From a checkpoint of a small mixture-of-experts model trained on Wikipedia: a softmax router.
Below are experts of layer 14 (counted from 0) of a mixture-of-experts language model. Rows are named router (the router's row for the expert), gate (a neuron's input weights, with its number), up (a neuron's input weights, with its number), down (a neuron's output weights, with its number) and show model dimensions 0-79. Each number is 128 + 24 x the weight over its row's rms, rounded and kept within 0 to 255. Numbers have three digits each.
Before each expert's rows: "mostly gets" lists some tokens that are sent to it at least half of the time; "comes before" lists some tokens at least twice as common just after its tokens as in all text. This comes from a sample of Wikipedia text that the model never trained on. Tokens count by the router's weight.

# expert 14
mostly gets: "- Genus", "- Born: ", " / (", "- Born:", " place | ", " | — |"
comes before: "\n", ": ", ":", "\n\n", "=", "2"
router:084132146171111119115165119112108127108139123151114147050131108075113070122122137149123100071117118127127103159118142103142099174118107133110123156179158159153183113140115100150191161113134129088093131108136153148121096150159139140123089131
gate0:145130090094127158151160160121140102065151178115126112131153116148139101090116125125163109118140136146131112129151116148170161123134088103128135125115162098123175080149135173129158154146113125117134144121158142148140094116106141097116122077
up0:088111152064138125163129141145110161171134109132124168130105111119130122093119152117144113104118105143116142109128129167138137077120105176112129137119151122140145147092139101181128113134176166080106143109145129138145100111136145129120116144
down0:134101150172146111092140183097112154154166135075103093121124097200148115129127140134145076087149118106131106127176165136140139137132117150155126109107125109093162130132080138164126156099133191156143118152111122146130147133127111156134122148
gate1:136089148072108091128139128137120115105124104137100101129121128088146116109129153144114069118126170121112156144112100123134109118110111105142102117123168175112097116123171137152136113112116151122141113134108184119140152139149121159117185100
up1:145081131137116142123122129076161150128119147148060088125167152092113107123150180126089082137158129112108167192142124122097128101136118129149120171141146137087095131142130120152113139126125129123112147127158118157151136140149101149119150092
down1:161125144092156125134098124144101166123145111173171118140103149136130128139121126143119124136144092160088169140122126125079139143146114127099093094126130101099121130126103160155137141149137118105147080117129171096096104080081143094121123119
gate2:083151098084121151077133147158142126081097121150162150138137122120151138120146123110143052081114120120095111145114150080109121136165155120138100088105115107111127122088131111096151145188130163131129114114095186117111144126127103099137159137
up2:067129105124125130093124150152142211099125112141158141160156087129138139128137119107125102090147118124124108119097102115119123168121109132102097116113148083132138124117130123128123135148103145106110111117129157141134129114136124141162144128
down2:103153119155097133091153136118121123141175142091112137146129174164141075109146164154128096111130093147135087107110113123125106105147131124122142137169117166134143166119144111138067103097139133090141120124137184067100165116093155126095104134
gate3:115112151154135111126138117147126099127151154108134130104164142163118098130151136157096148087088130117122114108108152159128152099081107116130162153132120111110126109165132126098131130076098116123107123127105137175163095107146118132121087105
up3:108144095139109105128115166157093153111112091158106104123131128153098186107121103140111144121117096124161097092135119122138119108158126147139167119164109154161111109094135180137141137110139109144111137123088107165122099168158121143156135151
down3:108153168154159103139066120089136158125166113164191102148111111123119136096154128115147101098164112145117162129101098167122084122088129143117123108099148146114119117148101156153127124113106154128141147132138144112137137110107092072162118133
gate4:118087134135141096100129161118104121159103140109114122142128145142130171136124162109106208107134136131111148143155116162109089148108092099122133163141125111125140130148096157119129118123170134098138130117110122120100154139155133110103106131
up4:133145121133129131097147167149125116126118071155119130131116145093124145169134119143113159103099112130172108096179110141114139135111103100127095142135137095130118153108127148125091110103126139139119138161078109142106142153129124129110133142
down4:147099141129103094131109102127118130166144165109120120140102138133157178131176134108161162131171148101161122132092117117114178163130179155135108156177137141134115137153102125140122132126148127124149138158182156132116134134063148133087098123
gate5:128104105135142121103138165112127185114109179107150143155162150101151121138110107118159114100148160123116111141156114096122106124147122131159113133139128149144150184113147121158123101157126147103070124104118059148077087141135151122123143134
up5:124158129126093143142142098135165117152160090132121092128139123124122133117130114129102143129135126142103103130092123141117143140143119145132117134141115097094097099120114122102137156145137114142155097157132206092186206138113110126158134088
down5:096129180111161172116154153132141126160138115094125124118114109099140152126195127141154125134100112113156114129116088099091110129161144106145150147147107209146130124120184136135129130091175114119142117121096119073116139080185111121090122111
gate6:068104074137120115115131120138137115154129117146116145098103136082145122116094145111164086115097124165095130171127156128056162138113094150122157124133174122155109114131144169107132120120130108127110146101107072097135103134167153114075106135
up6:137128090153163161125095145170146089154154121114105083135101151147121137126162127120137172150099131105146094112143108115196147121138169112159110114152105084153113130148132079137169118120160151106116140114132145107143166155140149133134142104
down6:154143160141134083174150157132100114138145128133155134127140104106166159147112107139158156113082101106148089135187171091134095095141085139116143136130123148160161129114153102138120123108125174142124139150104107083080115108087132123140135141
gate7:156098128105147164114140129102146123142151140179127150102128136156112158131127138127123149079158120076142116131126143103115084127135112136120109169141139135142090163110113138105187156148103103131164135113117089114126141137110139138149140112
up7:116103154143126154097113115055112139160147109116154150124113141165111111102130146140112087117134157097157116118107118096142139158151093163117101131159183110135153137139120162135133153183091123139160164113134117154107134134113151149130140091
down7:077144127125142121137091131105144151124094162122135140138121143127155140106139144138136102135083124096110107128145072141116162097152148140180119113118184082118125089084098109109147138143118116146151158069148138143132145143128093121162176115
gate8:172161123135119141150095128134124135115165130123140125087152144142139155087102101166113166105110169117141121093139125131098102109138135146088094081121070114112153137156086105156129108107115128107106117088108105089102087105123131142107092111
up8:099157155143138137111140138129102141079135145109136153125157110175116144180135152129132069148106131116121103141122140132180127107121152094147135096112145112083120167150152089100124155125120136156152128112133141129104159144139144092091111136
down8:160115116121079153097115130110110133065157137115130118150145155121130152154100178120127114084117161160125093123115119110193137151112165080127142117125120135163124093156134133146119154154130106136127172144108104119120127126127128114114131101
gate9:112135129134158135116120141142125136099146153155142085142137139123143106151136099153131100074103136131107167135129115146104144153123130103126136093097120144130118095150123163106145129115087160104142116162140136153132153098101093122131103099
up9:140172116145113158163115122150093170095185115156093124092148106096083156102151135116148099138161100134183124155136123104105125124156135139133135152115114121125124137129074136102118151168154127156108149137148159088140116113113133105099109120
down9:139077101141134101128122143131154143106125127120138153112146115100162144133160123139131166113189146111118115133130111151118127155143143153153133124114112123131120121130140091094101136087132079122146131130071161096134131141188185126108080147
gate10:141155160147170144110145114133107136149149156103172175123132141082142136127152153118133101151113142137112119132118136150132129126128156098113130105071131125121112131102095137158157115135068119121110136134128153102159153123149118130091106118
up10:063106071135046129122076143143141106112108118109134087148150113200127119134097126134133128142146125123138123108141120110138138125116120166130138101150157114136125128172144173137129128110168095152152127149116126126093083105108165131136127156
down10:138126112084116116114137099142126107128169139118119072118135110114131099140131097171132106122114170095142134158146116111134130171170103088111143103116164105160132092110145114153149104136122112166132147129138170110145110131127100079115150094
gate11:139163133092163168159149110092109122139108140106161149138141179093151128135142118122151127141126140193106132150121103138111124127143137143093131099131105143124146102133131144139125103177128151089165082122117196117118157150116106116124135141
up11:152131124101141153135117117195129183091083132100157117114109162112133176108127145110153161082103171103173096158114125171085092128165128134135149109129090140187129082155101133138100144097102115124135114138136135172105119107129149139135138119
down11:090158149089100128116129147120153127147153148098145142109158162118142107166143147102086145092171133125137107132172138095147163148142101090132164130150122090114131121107134140157139168184155171131101120138157106127108140165126149136128123096
gate12:134126155123122161143195147141124096090144148139135083111165117159138098129160125090115107107122111104121150097126155165079096104169101120146174157133104120147104134124101139114153150112147136094120136122128138159118068141108109132157161085
up12:097124111135099162150106169135143148130153097118138168124084180159094127136134141127123121096157145141139131155137094133126155193139156122168172112171153100126132115116080093164115111153162137120105138126161158125121110123132133127100109141
down12:170119134121124142058137147089150147118112140130141137116121167120149091104091121124142152118124090074136119104110130139138108079144146138099170167160160135113104138112101142113103155107168154119125153117125130155121161166096164085122165131
gate13:149138144137186133139111137126088118123116117119130131110163174120131087091152124161111106132150122096135118110161098092115136128091111121125141147115152167101119082085168144163105125094131101105123174111109129121102115116146159103114102089
up13:124108170117090122131116122102127123119092161154122124148105103145104140125112133132125156127117135124165114139119112120154138136172128130095184163166107078112122150123142129134080146140126192138102100144126138121141111093142131170132122129
down13:126118098113139105094131146135140110124077151144095131121131165113154146129119122132101110091149146128101147156111105099123134148154122101158101156153117164112135127142102137146119144138146075081125169120134111115171180086171130157122112091
gate14:118120168106142138134163124129121130084121132156106118140141145127131158153154085093130141110108160086144094148107122120136127128094132130133118143152088156099122142121141161139101127122115116064166110126078087141133169102168141145174109159
up14:107102120125127164099134149090146129145171126142166168098115090141120143157134125140124119126150143131113125131149130095153136118102138166136166107121117144193138165152113082139090139118125143093078134123142124118147080158097124158136156113
down14:131101100157096126088164132155120125174111142082191110099162146120147181141164155135109120096156130126083129144152095159123109107111118131123187109186112101108130115137119119097114111108152129108137168145128150151120120108130175148134121125
gate15:097110165111154134137145170172147120099158142117146108129133160104158117134137128090137126075076171151108109148144140147130114155126115142166112123158119123117108090113110152115126105099158110095128119163107185147101140135123133128110145107
up15:126164077075121119143100084133133180111134123164135120151086122138103143125116110179120137155167131132151119082112130121137165122130164091111152128138098176079140152167173109152084113117123104118131137103097065117105130143157120147113134121
down15:132117167128124120108089162172157161104142141126155141070114158138132078135142173157108117160113181130133098139098119126154121148114112143143108175127211115116169123135118091145128137124107109129144098173114115106105120152128097123141128120
gate16:158103129141125176109117097126093148098130172080141138159089140135141133153107118159117161142142128145144145115118114162164151097113064124114100104188138131142189143110109095106149111112100162148110090139112143133102113150153124126136110146
up16:116135148103142144170134096114057103138125121123114131125160123107187147093166131134117157188125145173132153129073084137124110150121129121146115125106099116136137147114175144139127140125173116160164122101138154169126146139163120112071186120
down16:160112059103151136119103136113148155159109148136163121134183096126147110104134165118112148141148126175115144136126112097086117126163137135121148104101142159172145182090108131109132130111191107132101126159097131151126134134121138163131083127
gate17:169100153138177119089158135091105141125129121151200151139083089075084122106101113138111130131161120143102131151090137157059137119153100076111149112109115121144139091123158099144129123158133115181110102122145134132150124118097174102119149103
up17:138150100125128164109141115134099160121122111147136143148138125144098111124107133113132108088115091142123113137089107108132121092119122120155117140111175131169129152113132160122120133150132163130147120137148157131140162164141140134072141094
down17:146116140149125151115106115118131136115093107156124073100139154102122115080114140146103116163148117133106135109172179125181146153165131125160134121173141170092131102131112110122126156115132134135204152125087110144100069076142156138096135127

# expert 15
mostly gets: " two", "4", " three", "6", " one", "8"
comes before: " | ", "–", ".", ",", " |", "; "
router:132127091136118167079154128138164131187123171156160161133116178099132107169149109142142146149142117193082162112132083145153095130162127177120113127177111127090134138128141117145123134144105122093160098141145141089098121124121128121144152138
gate0:128177123140153142138134169128134118113141138103132128140102165115138182093176082170131116168169142153108140138095127155148150156149153091136121120105136156139100134097093120138133125146151109136155154150135143143115138160149133154139153123
up0:121141073122078130155114122138146107114188117175129112129106167071108142136175113138164098142146136150135094082102116149112104164125156059125133106130109134165120140092092162114175136145140161143129125099128152126146136109099137115134130099
down0:139112061099088152098088105129092137085108147115087151149142125127177134111108102116138139090139073112177132136158160159137106117137150126132125114129127114128108116148165155096136117121099140133124174185150108149120158087143105104133099130
gate1:122104154140077139115145095136163126173102145140180126145120133100190148136142166104133123156118112134144143117119157096139135072114159129165154130097092115127167146160152112165112143129119139116086112186123110108097123090156071178157136127
up1:129112107105069120143120146114140126092141141116140142098159131134131142114168118146138129114128114100104071155144149144135095162132106124121155114130142112105086143175110126139157120118108115140141131133189092120159133192147153110120114118
down1:120136132117104121114130107112176152126153149181145120127169131145144181140120144142144129132128155151117148142117122140164088169148120174137148099129125102141100136145120115150108127137136111113079101116161114118163135153118116134122119126
gate2:129168115152092113100115119093166160144119147154174115118142123107151101131129172147093131115143126152147175129151174134127066141138156171157130173127131140129128140176158134097100151132124120120123129145097124157124121147129146147108134148
up2:134106149092118109134113138169090116099131105134108108117099124146102145144095121120150128133114149117102133164118111127132178149139125098134148071143128119120104127109123109141150124156104119141106080129132106118136129087163101102172149145
down2:104124206094154137111152123144134137099170145101129140101102078105120092094119119130090133101162127157108116126142159080075085168154106132064121066145126119121160101136120077132105136151152094135125107124139139117156158071161097100135155126
gate3:109088165118153166127112086162089140091125163110141138135112124116153144163127125147092063112122111142106170146127096131173107164124114086121137147110118130145153122116128100094167095105125149107136115133107105110119149138142079135100122131
up3:140077092136121154125157133157111141151155177110146105091129126096143129159152126180116076072129111120113140120172134161155062165092114103085156145110135151137163160155099120130175102125114141125131087125105104118121107120132093136125152118
down3:129155123122120150156178117126109129192137088146132152150094157135073080164136120129154134174161133134082166080106112120121132119135149137082128158146133094147108174162118118113129135147105127129154112126141125115151117153115177128159130145
gate4:115137099142128122147125118122132091108125150138164158122147110175135111149114147118100106162114120131129128160119150162144148156101101122103113136139132148159102082122149100173107156197123144137107109116128133099148109152107099089146147129
up4:157108153167119111168118089165109146091178125144152166129153081130165098172121149162098133142101099144145150121153190163116151122097129121112104121117145093155118102130159130158140129147104111134162119116151120133105142111112098072110197141
down4:122083097155097152103135108107119121097090139156154145144175145129134102129098123101115127145115106122141124138158141166152103119132195113112090124137115131102142112147141180139152113137116112156120131096115124107123113090105118099110130119
gate5:136120138110148144143136149146165104143166200108172111129152131116137147152142101114145121127138159142131184163109165155134131117113154123093128143160054098102105130143119127150162133123151138136111129099155161128112132120158109129108165133
up5:172089137098128141173101138126146124163149135107120153170136111116114157132092130122140125141088162134118135153144174133096155090123128139094125125118075082107122134126131129118174129123123146144110124115166125136104172157133078153083154092
down5:103138151165084165079141093127125103117071169125141137158099138133195167106114116146124121141147152138111152116134136123114113110121138135127163154135130153129134139081121142130103117152116113140139090140106122162138130140123125132145083140
gate6:116124100105124119196158161142108094154095106132114122084147140105099178135116150148109130117114133118126121136134153150149164158125114159101174161173109098137099152118163185169110136148096170140111114146119177133125172134140108100107145152
up6:161154149127150125141095126113165102142156132151157178083133153091136147121108120140121122095091139152077132118113106149115140154084082138157114125171138096135105173156138177117116132100094165129152132124184134181118148139106123151076148136
down6:074100119118148148148135150136143129146126144129106088145109107074116129145142135134113093136147098162096173155136107154136126111166143138111129153153149115150144155166137145114128135128175110131117138085135128100126096063114137157136138122
gate7:129124115118199121091145118142181134136105154104114120153136123125130114124129097183180192131158091132145109119086152174125148091170114113151107134122121113133071129133124129113117145091147107186122143100097131129127115143093150102138147120
up7:152110135102117145140128134046131152123154109085132121137091119121168134141129135059111106116141144133172123132131076107123121163129163097109117102128145124109161144135116171152105109111130134110147124135134140133102124131147110164118106130
down7:156129174100120121109100100103111109118134160094147056153126138129122151110149146198144108154122088128138136126136151128141150161109109138136168169166153091160124165143158115126125129119141120126129130146164134131131171144171132127097082171
gate8:123103132138131124099157149114144159157140130107159150112123169124107170161071125127138133129099111154173125113110100125101119106132164134113130102098125169128140159146137149156128102140165158081147118122151131130136062109106166094133139119
up8:152129113115116138148149130079133165127094117153132141092150150123082109117086117135098120130153110124119112100117108158127100149173117086102174099128150159143154128124123149131136112132189128082112126135141150108149107113130156109123122118
down8:098137147091097137098144139134164108093155152095160107139102114147087126148128124120081112121109116166118159145123105143152120155153109132145131109132107088063144137081106107134125132079113179137157099142159088144173161127147148158121113115
gate9:088120111074124152137131152131138152154110167108136133132107123149139157124080125115143147068115157119136162154149140103148099130119137106121120122145063117143103175098177134105139091167117139143127146119126155125121108106135106145109126158
up9:082101100137134097167129184145106142109109097116142127152144132129126107119163133134083139119151159132092140102100122115079137151155135113131098168112135078091126172117156129103112124121135153163079092152143087151128111156164147105133142179
down9:138082149141128107153108181106089131153100123122113089106098150161115167148146150133132115123098120120108155108179156103135148141101129125130089163146120126138085123082113156155157149135125114132160121115180135117176153118108133120126136146
gate10:130109130142100151104152115149122077172122186111107132168094163104169092167137157079147159168150167136157132141064102073105148119139135096148132128161102130163133134137106132106132097133146090153152086111153127134108119146126120101141112131
up10:106125123158096127123135098157143121190120181105130125189094158071162089170124129106128134132156161101115147143073113112120149111145146108154119109135133127185162127131123145134135134146149085151131131123170136170127133151118108137134086127
down10:125180117133131146108092093111105107151109109139135155145145126119112110133118169139124120129118086110113092153111107079159134113159150107128121141161151175127151136191151099113197141110178158131134130108145162136160067103119114099154134106
gate11:145101082106142140131138119126145111146178093129144134165154107128117167148098122091169181109136127145170157135119122123091135159125164136120142145146075095144098137158142113125133151127143087123136134119105116142095198125139090110144123127
up11:099146126146138106126124121123082155120103144116118155068115112117137125119102126161085094112109102137125082141126119141125100118114129111113182134168140173124147156163101089148131106123147136106120169129151109160121085111105154121084094130
down11:128141130148141123121091116118103093080071079148131109115150141093073132117127165119128121160110135190147106113143110135124102145131131129105178137146157100156125101112118122104164128099163103111114135122144117148121079114132143080108141093
gate12:156101130129111147108175089156132124133123177136151129128132080151105135081111092141149117112171116072123109103118078120133137103144171073135119120098094175110119143081130182127153104140086133104114157170129106142106135129155134133104144120
up12:122150128114123181142143114138070100132168141118184157131154146135132134135138142137132074172122146185153111148122084107156137149139136144165130148130112092129100134157103126112130155146067161106098094143142107101165119097119119127122153130
down12:092093138116147129140112092136111136114119130129066151120113092145121138157117118133086135148121126100147101118127090133150084123117161114105140136080173137158132110149111146089135165139152123100153146127169137135140155127126153127122100091
gate13:137149160136146139147137150121092128149166126112116149078102175125118095105109116144134168128106138124103102144134154132115150153119122113093125117112171147158133070148128087117140115126134115057130128132142172130117101126098134116150193126
up13:097153126124099109103131109137126120127131102110158135156106133122125142129145105151166069130151127140151106100101124122162082108112136112132123100152130112104126135118124171171109172119106108169167127116079127143102137151125115108105083139
down13:136131112131189090098101096105090156140130147094104139126124122156137137140108120119141094150072152125137175124114102104129172123173140125112156133144153121107123081128138118132071109099132106155115088163134114114147115134181123101120134086
gate14:107164168120130133162120115169168116090137130191181148088196118115178110108106151120138087083112117137169137142162147147150114104192179150108082120141106142162123110161115148144144170158115139132144107123148121165119144129130141122110128095
up14:174159126194131088118155099137106106151123120131103140115160104139092106160088143129152103130134117084103111151104140144141159128108119106104103105120142130115118173100119116179143149123119156152172152140086141101089122109148128123133127101
down14:156092136118128146097094152119162104116123088116181139133153108117115154120191171133135124143157134151133116159095138142146168091123113107144091152133112156138139133113166109133166177103100138138109148127130120137134134099181129150136127137
gate15:094151113137109081138142134171128067162157117147100144130115135137201106119140154135138088104118148111139163152102133150091119144117122128098120159155092142116109170083163120136143161166099133118136120104122130111133173150105188124119126127
up15:161102113150147121161140157107096166113165110130139140164154095129092117137123143104160104126138093117088132105119094139090116117118116142122127122083137120106142163175121122147136086104131157107144123099134176148122105102154106114150116123
down15:116131103152110091109125122130118130100103155147140108151108101091133141127133119124114110096190159160134122117123102105075134149152130117114108103164077152134114118097169148132134103149150150135137157103095108094128084158120130132104126122
gate16:117108109114147118142109143119098089143147121152148100094104142136134102103149133124095131091139116071139104127116145098126125123118153101136147166128126122106088119109108087129132176113069131104133090140149133090120144158121136163080117127
up16:119116152135103149146112162110105123140107099142135120094124102087144112143125153089093153143093111128129136096129065153075164061129139127127135123084147102129138129129187144127141099136154165132139074107127135103168135158113116134148166141
down16:152130175163152128122119137129131122122079105118104110111157117145163132139117164096105113159145107149104142116146152114178118123085111136101121163093145089132127136118131134137109114133155145115120100074120107132137166155110157107163098153
gate17:139120119081134145180142159191089108106120140138153146089094108179111101109114135104071159172110154114156140145108153154104099106135109113076118119094140147122090125130098145130075159109163142134165134072102110121154086160142123116131108114
up17:155158106124106122101086142088122164134140137133089148129165147109088099126084113157154124112118134097160146071139102106146102132116131093143129145185189172160137153117111124088173104135144157139117128153110152144111149115112132113145114111
down17:177099158106118123097104137120171190129114105102143121119132106114157105163152122086125142085152156117106145157142143151087163137144180151129092139151054141114159143146080158108151120130116118132124119134135154155147123109157134122165146094

# expert 9
mostly gets: "andidate | Votes |", "| Party", "Scientific classification", "|---|---|---|", "| Preceded by", "Personal information"
comes before: "| ", "|", "\n", " |", "\n\n", "The"
router:174127138152120145171152116181138100151158144159157126095115129126134115172088114143127104134146105131117095141146137149152150171167135123132119125115161141151133127131167071138119161141124145107196105086149105110125120096173126102112143124
gate0:147103141131154148140165121152118110126173144113121127099108066148136097122122157106106116091147130121138081172114087115091095112127193069109148133130130134098082107101103191113135118142142097159139157108122158142145111130109121138117139118
up0:123157140075119129102154150075135119143159113121117125160158145145120110135142119114147064145127134100151112155145136081148133130162114156144190111108166101162177167080139119107135149128112131074110097155112145103128142142146146136151085130
down0:186174130094114151129149116155145112162085117094168130121127144150117143149140147106132140122075138107138140148116112170130101133078123160096150108148123102127148125129149145135145112151179095134149150134167122124100120149136161152128112134
gate1:111102149136124175151098130151118132122129112145089139150126121119114112154114198113115176123155113154148136156142109116161155137105149118109135100142117127140173142168118119172111145123122091130175108098122129175121109147151106173143122095
up1:121128108170119138071120124096143102130149148118116138130123118114110098105109108095133102118119130126132118113130119179122120112107115132116144139087108113130081160131098120108148145129099130104159141143177174122135108119134107159153059084
down1:145145140072127108164094148115121175122174131151140114158129154116107096131073142124084134131131055091137152198145120119124117167135096113130132135135101119117130161128142152123140130167120133075113104134137160111148074100110142114099137104
gate2:133099115101131114171134136095095159135118133126138088107148107117133144134125136131134125099119142099085148119147168106128162140107175132104130112097140127141159137157146131137108076122182092092127152152184103126146162119124107153115129104
up2:137110095150083124140112124117107132171129164162164112061098125137110132133116117114120115105119124128114118117138153094133146128102151130087133114124166126157150110157155141141110098137152107065137103102124096145152110111129118178120180112
down2:134133163107114158153087144114132148115134130115098141117130110124145141078140102125134100127150086096138131144100091077151152148109130175138079121161104129098124110114113152119151119107109115132138187091120127148116144127106140127145111133
gate3:115125092104164098157115101121121095128106143130164109140085137124074095186160117122131124130110150127113116121080112123179155135089075128133111128140162143146131138137163168108147121136102115121162167065109138105129116143138149112085163141
up3:140152206137055117132149164127098135128155150134142160102103111141176110085115170129139137102140129129154130101168141112132087127133121124120123134090069095107117126129103109130119142119144126119117107133163099108166115107146162129218126123
down3:125118141131154107104096086125163134121153152135167138122126111158130118163115163143126119125145144126111094105112084151132157149125055128079165160149126091142141150124125167134146116167131096091144123137122129104113140093150115172148147128
gate4:146102140106156153124128122125124103083147139141117123106153166110128153163105132123110144066114167127140092136116119136127099111103118128096175125134176113126129118141143114132118125130127128126076126166133116139168151152113149085097089130
up4:177175104153151134164154131115130116155134103147179085120154133129118134160122146099160189199131155156156115124123148123132123139154116170125116086114081124092139136121142139115129076113147153127127095126148142154096103110150104139103130127
down4:102109120111132123117107181127100100132118108107099097135138131150112147117132172121138142142154106134115114182105127154089129149137142112133127118150129140111130075149153114142082143138159103115141157089131096176124102113131119122121152131
gate5:148154090079082130138135174123151139108155104126116153114126130140088148127151119139109116137133114124135109142145104171114098126155153127104116121196213150133151146147141160124117170094165137125109158133125130105145136108107098136135151103
up5:167120119127136136129198129140136118104130132109137106123085132136106144130144110142091161106129133084136119162130149145114167129155120113083118101124153111096154112103130111138130124156127170122115087138146136155126201113138136119074155157
down5:145123115125107123135114191186106112130141118130093120115066166159150106143140133129134106154116093102111189154118104149124137174109096129127102127121096173076081123142106112194150159129140133116096108140149118120118153145111147145103114148
gate6:183102103125152129194166162094147154157136181123148114105113091094143147122123089121122127121137130137155163104150145124104141128130150089130088136140091120160133143138148119084090148126149086124145131136144123122061126114156130139130159125
up6:118123149106177151131150089157104164142151144110125175152110140136178151148137138116117142158106135116147127180102101123130097098094143121138115123111167124126156122112146138171137115134127147105141139091157139147164119097106146101107150114
down6:109094118138126108129150141127137121129113110157099124062112062135140105116139155098104141134140166096136111101118144163166107137103159167111104079110117172136124051109141114132153146086130160147187126127071108111119118111161188162163149139
gate7:139139136080141101101080143137129085178087140115075122133175102112119144096134143120124171073187142113122146078185140126149105119111176079133150182115094147163146166124129115101129155098144178118122114167136133128107153144139094157098142117
up7:101162170143097137113138158119133130130142155118086098127091101168126158120095136129110196112196142075152160116182102176145133116109132162138099148135106119131147134111125097097118121146139157101080122140112112132110129080139120142126168143
down7:111136136156120138123143103184113136136133106138149090150177125149128117124099123157107107170125160136127153073148154171131127126153157112134129118135143143058186109131147122128111123114151104120111145119153169138106115128149169087129148102
gate8:131167115118133166109139116142114173110128160087112108109122159081141130140120169136152144184128129124134126105080172160107149125125122123137100125119162135123150122087123093140155105126204146125172133137126133133140150130121139069126133108
up8:141107115103129127112157108130137083096140117112114120177114161126116141117112135116095111163118091154144150131093152166129120137138152127129147147141138148125107127136156134131116144154091113101095139115120137161152134130093146131129123156
down8:151116112158118147096130125132127128125143135135129100156146162105094108105122122135155164084101132161107086127097133120106147181142110156122109120133139129126098106125111144146119136175132130127100132121157143106122094135074128119124141091
gate9:100133165124150130156139152130129112152131100060109076134178118121113145129119137139154157129159119117128165190131164126133130064091143131082103090092120173144141107119173136143091148148187152169119147111085115120108143099106148139091130146
up9:184134148124125134114094119093126133081118105161124124151096129155139104129148116118123163135092143115123123096102099130083095129127106115133139164135185119092144140132096082134133107125099138097118124162159085144148115167162132138174096137
down9:121138124171109158138145130095087148136121150147085166140114133104184136084134165123153110135113148136122143105136100140164124099088135145142168104131129156134140124145167097102123173097071148167121175097126084115096133137158105127077126124
gate10:158084142176156150155132151128132123132133171115138122111109136071109125165119132160093157077168128159136140157151108151124158169156149096126089148137129168119146179134087152142130097108126100133147141090121094112160156142109125099123158178
up10:120103184172106161124106145134104121124139185120152138103103157135131115111143130167109127102140091116137155114130160145176128139121170099136127132107135174129117123151095110102125131125100130155161117043100127126112112152093116122133157163
down10:115167125109136105097112150138088147108093132114141120113113146155114132096076142136155151155150142144135105111113069147085127120145111127128154114120164165136117090133164157080125141089166170130149093145130130145164113125114090161166135141
gate11:128129131099150158148119130138149112104153155140106122122156106129122129132173131155174120118110165129126088109147110097134137144112180089131125163108122114148145103127105136136144099205128087138149097135113121140083126166130089109154167083
up11:103135122157091122085124108108137147130131120095126118147115153130151135131084183149091154116138109104118148136129135154088124142184142178122173131118142137127138125143156128141102159091115140111136129146138139131142149129123118134131094139
down11:180111161093120151135153147108133153133132169117078110107139119130092107113158151165168087141095152100187126154090208136150178123149117087112144069135146099145116123079140114127108134125101142127115067130178112108169139114169156115112160138
gate12:107126101138137144136134137143096101184162146159114130113136093121113104142169121143080138122139130121158148124156140121190107144142142130128115119109143157145105132126160130143130133145147157141135114142162102113099097104101127132102137127
up12:100077152116123149115082115107140095128103108110126123116118129135146151105084142159156130179133142122111093165123132155126104131125116089109111137121099131139121158124121157103140096089102114114125150132174102133134167160124144135148072126
down12:173105088164103132157145170144133110149123121125099117174130155140106136094118102120086123142178151154139089147166139084107175147093137106123155115145182116125111130151147145171124131137112137111118143079121143114110106128105115117142128132
gate13:153086138078124171171159126111134123135151142068113136131125130136183122103114130097077141167126121139115134148102089098105104145138101088144118149108099154121083117085144154132155145123124168132159114115129103131114114124110118123100156130
up13:146151119146139177164134094152113168103121132085115098147132114153159128159108102113135127137114139118140113114106082128093104137134119105148171152119086111154106124142091130114134153108160141123142128192131116149186145122120124100110138116
down13:126167188096117118108163110135144147168154172111139112120089165155146112160113154121088117148105092167148110149120090144086154120117136126122078096132128129095106121148143097132130125135117137129156104125169151132069126113141166119127127145
gate14:130151170137133145155181139163146142146105154115145150084141132127137120105071120144111132119140140129172106137104114159097125140168123121115126149098093112192142154128127163123137159172157132137128107129156105140114146170143151101119137106
up14:114146139189126124099136128156169149139160150128173120118118146112161147114087111127128132167125079121113111088131149141109128137166109074132130151129074109107146138128147142130110139131104141170128111100138080138146137151195120121094116127
down14:126107189121152145121130134130133081130103127152104155093110076122126142108113111120144105127123147124192181098124140124156088140176099139130144173148114120128127113152111122101166175143094118124097123122110121107096152152107140123123097135
gate15:112126114120163124163144168163127136135113115160173139065150125118170177141110136105150147109139144134099162134076124124110104133137156164083154114128131123121108163162124138135114124101162145145155071125108126144114112118202131106141121106
up15:099124076162146112128147168162133128192130138146141131144132122160157163090145165136098175135126124160111126155104168141115142111082128144166142119134110125054105143127110128128124100121133156117134050106131146136087155116149118120129173083
down15:128124124141115115110189146128141139120143151136111085163126164107103159150140120150125145137129132119102154102119123179102122124101124146163159152118102094142110112139161172145108123097139077165140152109138133132129117118117106149155122133
gate16:151139116134076121139125143185136154118144106171105111087144165137098102139140139116161141116123109123151111167119152113115162110138133122124124127135105127157132129090166108119124137086114133118151100139134110124090120128136129128142164117
up16:127145185141144124176130151111121082128146136153106139147118090137171114133175121108152145098074131171123138152109092123148134148147117129120127164104128165184161158114136149096132160182147151120142120109126111133127136139114124122098144135
down16:153141076163084133147148097130133125138133111150103113133116115149092102163126132145160135118138115096121126148166148152141126136132149112147166102130147142112175156095090116138126126108155142133134125143125096142143126123168133135113140149
gate17:127178141118109118167115123150126122167168111137163138149119082126088133182174168171151132132132140169132136121095116140117102140111132129098104130122167124127091111114117134132085136120131136136177154154185126107162123155117103130111140120
up17:112154104109153133120170146135158129093092139167087092102149143135136113084070111103129151123136131078140116112150145114115173117145102159191132137166166131111161133126123177147158163154079118129134123121084146147131095100144181115116103143
down17:184124101118131093119131120130110119148158108158138139134097133139113127145188142100143166168103119132162119156106118155117105136105099146094099156117145170102099119125129184125103152130124076096111152143104145109124155117116124129155139184